Experts of a small language model.
Size: 8 layers, width 320, vocabulary 19232, 35.4M parameters.
Experts: 160 GeGLU neurons an expert, 2 picks a token, a softmax router, a shared expert of 128 neurons.
Training: a variant of Muon for the experts, 500M tokens, 7624 steps.
Below are experts of layer 3 (counted from 0) of a mixture-of-experts language model. Rows are named router (the router's row for the expert), gate (a neuron's input weights, with its number), up (a neuron's input weights, with its number) and show model dimensions 256-287. Each number is 50 + 15 x the weight over its row's rms, rounded and kept within 0 to 99.
After each expert's rows: a language model's description of what the expert responds to. This comes from a sample of Wikipedia text that the model never trained on.

# expert 21
router:51 69 61 65 82 23 59 43 53 50 54 25 45 61 79 65 41 66 54 42 49 40 71 64 44 49 74 45 64 63 45 69
gate0:52 67 28 42 48 45 49 47 60 39 47 41 44 45 42 56 67 32 60 52 37 36 48 47 47 60 42 57 59 51 26 74
up0:61 37 37 70 59 39 38 42 62 72 83 35 37 57 64 76 69 68 32 62 41 56 55 41 50 45 43 51 48 72 28 41
gate1:67 65 67 73 31 54 66 78 62 60 54 51 46 36 70 53 30 33 32 47 39 63 66 65 54 55 58 63 50 33 60 70
up1:80 44 57 34 34 31 35 61 54 45 54 54 82 84 29 43 39 53 42 69 59 57 57 76 51 27 51 25 39 51 32 55
gate2:72 48 33 43 46 52 45 79 76 49 71 68 13 60 41 49 46 29 64 49 30 54 33 44 53 55 24 60 46 39 27 57
up2:74 35 60 61 69 31 37 51 70 79 99 27 46 74 41 47 50 45 36 39 46 50 24 38 52 53 35 78 56 25 51 44
gate3:38 43 28 73 41 37 52 49 29 53 44 49 42 48 59 74 55 50 85 39 45 36 65 31 49 52 50 52 63 47 57 47
up3:37 68 21 73 77 47 48 58 49 54 42 55 48 23 46 67 27 63 73 51 68 59 58 36 52 44 61 69 48 59 75 60
gate4:49 32 55 64 56 41 47 41 62 24 31 56 32 74 57 50 36 61 63 78 49 44 49 55 58 06 42 55 37 06 21 47
up4:57 27 64 40 84 49 50 49 41 51 74 30 48 38 55 53 45 53 49 40 42 46 50 43 21 48 62 47 59 51 79 41
gate5:02 58 62 58 52 39 70 69 24 55 36 26 37 46 35 42 51 50 58 25 58 61 62 36 26 63 30 77 70 47 73 37
up5:42 63 58 25 47 45 57 44 57 56 49 65 44 61 40 83 35 47 27 51 59 61 21 36 47 70 30 56 55 47 63 78
gate6:59 38 39 68 62 53 50 57 20 52 60 68 74 44 55 19 63 51 50 45 44 47 37 39 35 47 48 40 49 46 56 56
up6:66 73 61 42 41 81 35 37 38 45 52 40 60 51 33 35 64 49 77 50 67 34 36 48 69 46 26 73 46 59 69 37
Description: The, a, his, their, its, 's before a noun phrase, often followed by first, new or second.

# expert 19
router:39 40 54 74 42 57 49 51 45 42 34 48 71 57 35 43 35 44 48 59 63 39 29 36 50 46 42 75 48 27 50 42
gate0:72 67 15 45 75 42 64 54 30 25 59 80 29 56 50 52 71 58 28 42 35 62 43 15 46 64 64 35 78 29 75 46
up0:39 21 37 40 52 54 38 53 59 43 39 45 53 54 45 58 52 56 62 35 38 52 31 51 58 44 53 40 50 52 19 51
gate1:46 32 27 55 52 52 67 49 38 33 36 41 50 59 36 33 65 53 68 35 47 54 53 38 50 37 46 39 58 57 41 38
up1:55 49 81 62 44 50 61 45 58 38 43 30 66 45 49 21 48 38 51 58 37 48 62 53 39 36 44 30 67 54 59 42
gate2:42 67 59 59 39 42 40 60 46 41 48 79 55 45 08 24 35 67 33 95 60 64 60 38 33 66 57 58 45 58 23 42
up2:53 52 49 60 51 30 40 86 63 61 37 44 49 64 48 50 60 39 28 32 67 39 49 56 68 63 57 61 53 60 57 62
gate3:43 47 62 65 36 54 39 53 41 36 55 38 37 36 34 34 40 71 87 75 51 48 56 58 34 45 61 52 59 65 44 38
up3:21 41 54 41 38 45 28 57 44 31 28 83 65 52 70 57 68 38 47 56 52 58 38 63 29 51 31 21 32 71 67 55
gate4:50 41 46 32 76 60 65 62 34 32 34 50 45 75 45 74 53 43 34 56 33 50 60 40 35 73 51 27 64 73 67 20
up4:41 69 38 69 53 57 48 17 44 71 55 53 58 49 62 47 55 63 37 56 36 59 58 42 39 72 34 73 66 56 45 75
gate5:66 57 59 46 46 90 40 67 33 62 32 50 42 56 63 37 70 67 57 43 52 46 47 63 48 65 52 68 30 27 54 60
up5:58 38 64 45 37 92 33 71 56 49 45 52 56 64 72 39 46 62 48 35 67 44 43 55 63 60 53 69 51 32 32 60
gate6:47 48 54 42 50 48 31 26 80 42 44 58 36 89 45 42 60 41 59 37 51 47 71 36 79 17 46 37 33 42 48 46
up6:41 43 22 49 63 37 48 68 29 54 62 64 73 42 51 62 53 76 51 43 49 20 49 81 34 88 61 51 41 46 40 36
Description: Numbers and signs such as 0, +1, − in sports statistics tables, and subject pronouns he, she, they, it opening sentences.

# expert 12
router:52 22 48 40 29 51 45 72 35 25 54 83 48 42 60 64 66 33 56 38 52 50 57 52 39 70 61 38 67 69 69 51
gate0:21 55 46 51 28 52 34 55 51 65 45 38 62 60 53 46 51 28 39 30 63 46 26 38 19 70 44 38 54 36 46 43
up0:30 47 39 57 58 57 55 42 40 41 50 35 28 47 74 42 57 64 54 36 38 39 67 67 63 55 63 85 38 65 39 44
gate1:38 49 44 50 60 36 40 48 41 38 43 55 40 53 54 61 35 58 20 49 44 55 54 70 45 62 59 56 41 44 46 54
up1:45 65 67 61 80 38 42 63 31 69 56 40 19 28 77 43 72 56 22 39 38 37 49 44 19 55 68 55 53 39 59 70
gate2:57 36 46 43 21 80 56 33 46 28 50 48 65 46 41 43 35 56 50 38 16 73 79 53 46 60 53 16 63 64 66 67
up2:50 50 72 43 28 52 51 57 38 45 42 60 42 47 18 59 41 41 26 29 32 56 56 49 56 59 60 74 68 47 77 33
gate3:67 44 31 32 60 36 42 32 57 48 55 58 41 60 77 60 25 32 34 55 41 61 59 18 44 33 33 60 81 40 62 47
up3:52 57 49 08 34 39 54 67 50 37 22 43 36 36 49 44 58 66 43 39 37 59 45 34 57 38 47 46 38 46 33 44
gate4:22 21 50 59 29 49 43 36 62 70 62 55 39 48 33 49 54 73 47 60 19 50 54 55 56 27 52 29 69 48 43 74
up4:37 45 59 64 70 59 54 54 35 46 54 72 47 51 36 36 80 62 36 56 48 74 63 67 67 54 63 56 58 57 58 59
gate5:29 21 62 52 55 41 75 52 74 39 42 55 48 42 30 44 00 52 56 62 70 70 35 22 40 52 80 67 61 55 54 59
up5:53 52 23 65 47 39 46 12 56 51 61 39 55 67 50 52 39 41 34 41 54 66 39 68 49 34 46 42 41 28 34 71
gate6:52 30 72 37 31 63 66 57 18 28 58 40 46 68 52 42 42 55 55 36 71 39 49 69 49 41 85 45 38 52 68 37
up6:53 35 66 71 52 67 64 41 50 35 63 48 55 30 41 53 56 41 49 56 35 36 63 69 41 43 62 32 19 47 46 58
Description: Prepositions and articles linking noun phrases, like of, the, from, between, notably "households, of which" in census text.

# expert 17
router:91 67 37 47 48 40 29 45 16 24 44 59 36 30 08 76 40 65 63 53 38 63 36 38 41 45 41 49 53 37 48 84
gate0:41 57 67 29 47 50 24 32 37 28 48 39 62 29 51 37 39 52 47 34 63 77 49 44 53 63 86 39 59 68 35 44
up0:42 53 38 37 70 30 42 36 43 67 28 30 56 52 38 63 71 68 81 44 33 19 58 49 69 24 79 60 58 41 38 43
gate1:43 47 40 64 34 35 59 29 64 43 59 65 85 59 72 47 37 55 24 44 45 30 74 35 11 47 63 58 54 41 37 36
up1:71 53 45 55 48 60 57 57 45 53 37 31 31 37 33 34 49 54 40 62 29 39 39 75 51 68 34 59 28 58 41 50
gate2:47 45 74 55 62 44 48 22 35 74 71 45 82 18 69 67 45 56 31 50 29 70 38 37 71 55 31 48 28 77 51 68
up2:38 38 29 44 44 38 53 77 53 25 49 32 48 39 56 65 21 73 56 62 28 65 56 41 61 51 49 63 41 21 65 24
gate3:43 19 38 44 32 62 63 63 58 42 65 43 37 69 26 63 25 20 44 75 47 48 51 31 62 56 74 56 15 47 07 48
up3:42 65 43 54 82 44 45 48 29 36 58 63 49 30 70 09 39 56 58 42 43 63 31 42 61 55 57 57 51 40 52 66
gate4:15 71 47 57 27 53 44 54 67 63 58 50 31 32 63 59 43 41 62 36 65 58 50 51 45 66 68 66 55 22 36 45
up4:32 54 34 41 39 25 23 49 51 44 38 51 46 36 30 58 72 48 64 32 41 45 59 52 39 32 51 61 64 81 26 54
gate5:31 46 29 49 47 53 74 41 32 58 62 41 62 50 59 39 36 62 41 63 72 48 66 45 55 84 52 66 33 67 44 44
up5:56 62 70 41 53 30 49 35 55 28 27 38 61 29 23 68 57 73 28 45 33 43 65 53 44 21 72 62 60 46 50 64
gate6:69 28 47 40 53 57 66 54 68 34 44 69 66 25 38 46 56 65 19 34 68 49 23 51 56 24 51 80 75 26 73 67
up6:48 24 47 44 28 46 33 50 46 51 39 39 36 39 54 56 50 53 47 53 17 62 27 51 20 60 48 80 36 36 31 50
Description: Digits and two-digit numbers that complete dates, codes and table values, e.g. FIPS 48-11725, "189-6", plus the preposition in.

# expert 10
router:67 32 52 38 50 35 47 44 60 44 62 71 32 43 60 40 40 55 56 43 29 47 79 40 51 43 20 50 56 62 67 53
gate0:62 33 42 22 51 79 39 26 49 68 57 57 52 56 56 82 48 44 52 45 26 40 78 39 43 56 59 62 65 45 55 37
up0:47 58 65 36 73 60 47 93 56 26 46 36 67 47 49 42 49 71 69 59 46 17 32 46 46 49 39 32 38 27 64 73
gate1:30 64 43 55 56 62 64 56 58 53 40 42 56 34 54 56 61 38 65 18 44 54 56 45 43 30 45 60 56 55 67 44
up1:61 52 37 29 71 44 45 49 50 33 64 18 43 56 36 32 63 54 56 58 43 46 48 67 40 48 54 61 25 55 31 67
gate2:64 32 81 49 59 13 37 80 49 38 65 61 44 68 54 62 52 43 27 42 53 58 70 32 52 51 51 54 58 48 60 51
up2:62 50 65 44 44 34 54 51 37 38 50 56 48 51 65 33 59 68 42 36 41 49 49 41 63 55 66 48 34 32 42 31
gate3:41 42 11 43 46 36 37 41 60 58 50 63 39 41 34 70 55 57 24 69 59 54 57 46 50 48 58 57 39 70 42 29
up3:62 51 40 59 52 22 42 43 65 39 59 82 46 46 49 50 55 49 21 77 28 40 78 72 55 55 52 43 38 29 75 33
gate4:45 44 70 64 55 40 63 46 52 31 16 43 52 72 61 68 51 22 59 30 47 62 70 73 38 39 59 63 56 32 30 59
up4:39 71 64 57 47 38 44 26 57 64 56 52 40 26 83 79 55 37 43 45 66 57 54 38 36 30 25 29 35 24 13 41
gate5:27 50 57 48 68 64 60 45 34 35 45 50 51 61 47 67 40 38 16 31 75 73 53 52 44 38 62 64 46 65 51 57
up5:64 59 78 71 60 53 50 47 25 43 37 44 79 27 05 59 42 51 38 58 46 52 56 71 53 50 55 56 27 38 66 68
gate6:44 41 53 57 41 47 23 45 46 30 33 56 45 39 42 22 64 57 27 52 18 54 66 54 57 41 50 73 31 66 55 34
up6:68 55 46 54 68 37 58 87 57 55 59 53 46 17 50 61 63 41 70 74 21 24 58 40 38 53 45 49 53 29 50 72
Description: Action verbs and the prepositions or conjunctions that follow them in narrative, such as with, after, by, invite, blames.

# expert 0
router:47 61 65 35 32 35 70 63 36 23 44 51 57 71 50 53 69 51 61 71 44 49 27 48 71 26 42 53 32 31 59 65
gate0:85 52 42 62 35 34 54 47 57 51 66 41 42 46 44 62 56 35 53 49 39 49 31 43 19 48 59 51 39 22 53 31
up0:49 31 40 36 18 42 46 56 34 52 25 42 58 49 68 24 43 46 84 58 61 64 49 66 53 50 35 40 31 54 22 70
gate1:66 49 36 54 56 56 47 54 50 43 39 52 48 48 38 36 62 30 41 46 55 72 45 30 48 24 30 67 25 70 23 46
up1:61 72 60 17 24 52 27 31 56 64 44 47 54 43 64 67 51 77 39 63 47 35 66 66 47 39 61 43 51 59 74 35
gate2:52 34 77 59 42 59 52 41 46 61 37 31 52 36 27 39 69 60 65 58 45 61 81 34 35 48 60 45 48 78 36 53
up2:50 45 67 59 53 65 42 48 48 43 48 12 34 28 41 55 61 33 35 37 46 51 41 26 70 45 59 44 35 22 48 63
gate3:53 34 51 36 50 70 45 79 50 39 48 46 29 42 47 41 52 33 59 54 62 68 84 37 61 55 76 23 44 36 43 68
up3:40 43 53 76 62 46 37 36 48 36 41 40 46 60 57 75 21 41 41 52 71 48 42 45 52 56 53 61 52 59 36 62
gate4:33 59 49 23 52 42 59 57 56 45 72 74 20 57 68 52 44 30 71 49 56 47 50 55 67 65 34 66 29 56 68 83
up4:20 66 42 60 46 37 40 43 47 55 01 30 77 12 55 10 73 67 54 71 30 54 40 64 38 38 39 37 43 25 39 50
gate5:63 42 35 34 61 40 52 40 60 60 58 60 44 42 25 32 25 83 64 46 58 58 53 43 36 38 54 50 23 84 32 50
up5:57 34 29 54 52 74 82 71 59 66 19 56 70 56 73 56 48 33 42 53 42 65 49 37 57 61 63 42 60 48 44 89
gate6:82 46 56 66 29 76 51 43 53 53 49 69 47 58 66 68 40 30 41 53 65 53 48 73 75 40 52 47 26 43 39 47
up6:13 56 38 35 50 89 58 57 34 38 59 34 29 48 73 35 22 54 50 59 78 66 37 48 24 71 50 60 62 44 58 35
Description: Closing pieces of longer words and names, often plural or Latinate endings, such as -ens, -ium, -ers, -otes.